Weights of a small mixture-of-experts language model, trained from scratch on English Wikipedia.
Experts: 32 experts in each of 13 layers, a softmax router, a shared expert of 128 neurons.
Below are experts of layer 3 (counted from 0) of a mixture-of-experts language model. Rows are named gate (a neuron's input weights, with its number), up (a neuron's input weights, with its number) and show model dimensions 0-255. Each number is 500 + 50 x the weight over its row's rms, rounded and kept within 0 to 999. Numbers have three digits each.
Before each expert's rows: a language model's description of what the expert responds to. This comes from a sample of Wikipedia text that the model never trained on.

# expert 2
It responds to: Dashes and table breaks
gate0:513441527481507519487552509583530562590523529511471550482497531567462473438524562470526549498530542496559475454569594506527486467517517532377499525483495427535493415473532456476495539433458598411446588573543478490536562482510481495536563500512534571504477524439601481481450502533495503494477508545487448502433503481425601547533481549546508572478481544549488517579541486433366511488562499558585490614520485410402562612503443470433503507459553544516596483535441453519477510348437502449520530482451487479409521586460482517498592504557510474484474455498460577399445482405391498464500440405548510411450557501579471561442389432455515507541519521594403546403491548454508471532554483438493416492512531507504474538472536533553530485523541501541475454522507377523610502471451507
up0:434516563524548504479596478584566483626555523564518446508380616440471520406539501465531423496482442529574553456568474444524500468552548522532536502508498544544513347561538532575501516403472548480508612511540501575448472535532480470592538547503571519479367511521541500540459499556437423483504439483512437496509427476464499552513511473513470565524496477508535575552527489492487469457517436526496505535471487473485447570503475476405589506506504536449549487552490420529559497357524558523499476578440485517522574513543472461538572579518475477574474515514497453499483418441416496371514487477525545433380544486502483461511444469458492578512584496486439441448580504426506452497453507425469478530493482535590451498481544478531566551418547564561509529491445393456549525517395383

# expert 6
It responds to: Infobox field labels
gate1:519460467517530505428499536512456470535526570465588568465437444569476488411504501475599509534563401488567512521591450435404554392594532530439551465535517408491523549554541464566566499490441437492467577584476521552490472589517419495462555517531396589539515516412466510492460476494478508519537510489494608532559533462507513502517519509571450507511552450535457559492478575565493505457421501495454503446564498493527483424496533409467593492488504545421531516571506558565506466457511433467423535474499406564509550557521524435393490530581513509439572384541574485513427471439457538465490497503578403454549562531447471495459489492478480393527398519492395577508473489564451533494530542494450509511487540580413526578473500462623470488541463495549478465563596438502444515388489455
up1:496448486459523480431457551438464543552511450463568566554498448519562478413489577430438530436513436563587461523475565423429494453558515556505536401527505544531618493564518493519457467485423445488490455508483452598522456504539500458368558423468507534462541582352509511500474448462474410431513521555495588549515466567465542459515481526521467495472507467566500559517597507579462528467436472523450486479427547548572490452575574438528518523514520521437494529603517535596572599475463487477508508469515417507523544557532504476417471525451468477575513489439583529537579496403526485521485507498561574459471494470481455519386491492441561435612477470495517577559510531551443558463465505547524465397500523598423604485492552418553476536518476481502430438577537493416483536394515492

# expert 13
It responds to: Digits in numbers
gate1:525475482583456552498533578540591500374528573448540476512515513524555628472528499495486505495453489493483515495554485420537499526553528498524500499502492466564533419486477493411427522563346497550434441485495518504486543414422494483518512441452445499498554488447467527525573454464558478561504458477573478487475554443577514443544449541569521432526577505531563372484462420539471508559454533431585566527433426396462500454410410446594468549473474470552444562529495465500499522447454630450497450431418490466634508520568533490580504566575502541525625522445572523578533526447462505502368471526502519585530543516497428490467522520513592514530562510532411488524538500492451512586498548476413532410496413497555517499529460512467502460469541522508572532525556487566430516520553488
up1:520435438567512600535531569509571590567491473456503518572556415523428486468476532369538495455522479443529471527519555468468450484504488502505583472540437510523585420448486408452503460454489475583489451487567578480491483516552514483574566469415422500606536472429522591488508474436595469509415544497506482434545539483552512455555431520500507507442529501508463520524478496541585544505426557554536525526415435418519462532537364520518527580405524495477520525483515465421501562393430535497461571482446455457469574562514536532575474529568436481601527426424541604495490635445410506522446520536411591543436520472466459516514518511479487436519631450461432525531447550543426618483495545484515448482505435471503476509489446487527525547458535576468477537509558473468517483571489454

# expert 14
It responds to: Word-initial fragments
gate1:599537569592465497595463402608534547559445461493503525421429509534518489488571595569492520472626491453480546559593503432494498467474632562493507494460470504477515412436370526525527452437471590381572522541592445525516459553564528483539473513464517424495394397486457433496457475508528466535441525576543411492540467545556475508518490504565508419464566456542509601548459546437533468562424509554472459488508506535480470496506469489503615511488481428473439616473531540459562465485515563521473555517439510573573477496460528447466519476532539450455525515537538497544475565529528516508510496458523510481429491497536504414498464539440524492483619487463391452403453453449489454480394479557553518519535521552515439586440561542558445517471582468523501489538502507452419442464431480
up1:496505588528469539581489468505551522542563478453550494505475470540549415434464534533487505436477476426494500472576485464508497515452531594525466450455407460464582439527529497571503434498437607487470459538559487520513517439493496510548542629602498497497446438557477459501509541446472477495539549537566524498527472480567545478552459466559549457614469423424418524545486454478486499547405477552550514545467384496498442404442481513449632622413501439519495630548556509490427528433540533468430524549501559553533544458409541514461546533530509481502449483453514495429386538483510573515546489447472518549465499515602494472529462526478519359442546590553434438520526489493494482436436515547546599559569482538533525630449535559482418477405568453504487477538509529526518413542460485

# expert 1
It responds to: Table cell separators
gate0:407579491501543579492568433494506505434570541510568454475527445455528498453433601507545456538502415504538502511499487418443440504422417485547579517450583540441505555408382473499583536525576410523447532549564434389524481506426512544427556462505562482497511436572530643526540560515465593536482463501485432557525500529482475531541505515483507515471510481475440480497522483463539445432468593636506523424528545547559549491451455429495521544441469494502564470504442511587469492428581470546506440428445569465495567560537332496399501470438472518496578558505562574513497627564533600528501550562465454401495469545454495535504483490495558495495475572497489505473574482510452437487477522481473437491428549533567418464552545484528522563554474490497541497456509468435507546465456476
up0:519533575497511552476576469486500504551486516529514436459517554527608570422480515554519469465486412445474545518507518436472483476394455510558437519483581523599491506438556427446513547583514428514499480543541535486568516539514522452554557449440489496466459340541455549468484584455441506542389463478577470513552443527442386635575511506541476497485522490360443557530520478420467537451498583509560488424461503513438489441487499448536430570418518501509519448546517502521470445488520529439442498432469551475416577568539431520454520456548469531511494458455540542506498638453559513524496513498517438568513572517464505563568443505501523487499473540546525453611537491443546510470509537541515555429564571473453524532467535421531629455549446423533498491446470626538501523483549366

# expert 12
It responds to: Field colons and separators
gate0:475433583470507530484478442519463533501538491491541459522436403533516495489455489481512479519607488471526574555550469490453560542524406535462513471516420423569492488534492518463498500506505543428438566377550536507516534552482470525536531561399545451478425467483553475520480420589520468392505430464427480449575547498513569450459559539617561441607463482509546403604417417508575449564614456482418595455494487543503563537514556467574517556507496494469400481560485489474534591507471484492434517435449510429486563465454494453517493506509515509459558483523548484547435597484505516490579550466458550483502476413441528549468447557529507534482513556494505553506479385411470643460523474490511490547546485492480478533511491546588495415546546516458588552526519481487449623448390608
up0:507473529465542574543554466492476458477506510471590426511477423425571491533428461565471469473557575446508507565489537475506561499521439416556475492526519509519505512562412505531501572547501596468404545406472558430507537487476458446461434522444432477442542424427530529492509501591495445424497398399467511439477556521503574508433546566610430488541507428612522425586463454504578428624504516473522524537527484539514591496447545480506506533485561495507479497569431505499586524438503414372422512438504506439520508502503495493535524608586488547436561440578527569524474519483620452455622521467496496508484504447567545492375452544546519543475474525475491529542461407496553609561538476475530465474535489472536526456517416519590508472534541479451449561505461554456424452500465457

# expert 31
It responds to: Thousands commas, list numbers
gate0:505510513526507517553498477549482526550546538486580456515518537509516500463436512593431521447436469537490483461641495528397428563480501470516408447367588482458478433460599510454477569509475621502465436518550499582558524566531560509564484538626547471438513537598525502513561467526520421516541460547561424491484462481506583444474389446554599492563509452528534440506513474432606427529524559550478388413509510476472446525466493519510487537494541458528552551438510493472470496436558499524497454561419433533580503509586461438452570422504520511475506503462488456402588558483557511520519497496426497508545506445478538495546494540560475558441498495559509434539471466481461413560589518472515475433384532526637526522451443519518522508447430484485515395505480474541452462511390414
up0:551437494537503545560504497504511515579495560507540504488396523547549538498454542536428522469481429589479556408541514578447445518474438596482501452452559485410520469477583551493467445527509610462469451609605482527529545453511503521596451542564557450453584525508456443565505472571498439463604506451522551496467431470462575405464395571435500525406509482545568457487552477526547509509470599529430458414506544509491402477513494499500481507419516474562631546633523510431523522467553428433541410499519484479547478502516544436451538478542424512540448497525491433440566494510585459471520470517482517484578554420527403533554464478487521568477512431460566435517478416488457539469506489459525522494446537523567493537444483479545517530422448512403576489462558561529458484578369480

# expert 0
It responds to: List dashes and table pipes
gate0:494517513486530536492508499558527489516475456548427446478406492644510596534473582577466515515473542552536499515425523446460447438502428417495493471510410528581505486444539451520515440520593541504532467505495552548534625521467523484458553416427490486453449577419418479543456517577528600566553524508600485510453512526529483588585462528510472406401452563506569570456567562500477466456565439512621456542491505516524518464416458594513406499474516446560458428546494456420439473468457470489485457483577478415476498515517488515531479510508419467513487493557462545459587424536480549479475467398431498501566571521542453421596482473484506465540533529510468519528534535336494485491524403500512553564497532546529469468505517515561473456390544491514522529489572400513535613466578455
up0:503509597468492517483497500461577447557503530560496587556549497622576519520464546530496550477537567616552494388492463432435520473471565483484545616538473582431555514506456520592507545459505490454499420471499469558527594401411500472516468522525432480453474572546394509498642460440471531527433525480500504564522489429494554456498504478473488547459540525467467485554422570408422411510484526516499336545406533533510527510511523530456529452565504450505507452482508505497431474439428522556461529506414467540514459397472465434513454520557553455426512558515458536504436424524504473435494483551457457387527498492442535424533441467517380457494463494492438563509538495470485535497499526538467483451545534442626489464507632481575501413489581510556572457460492518545578541505551459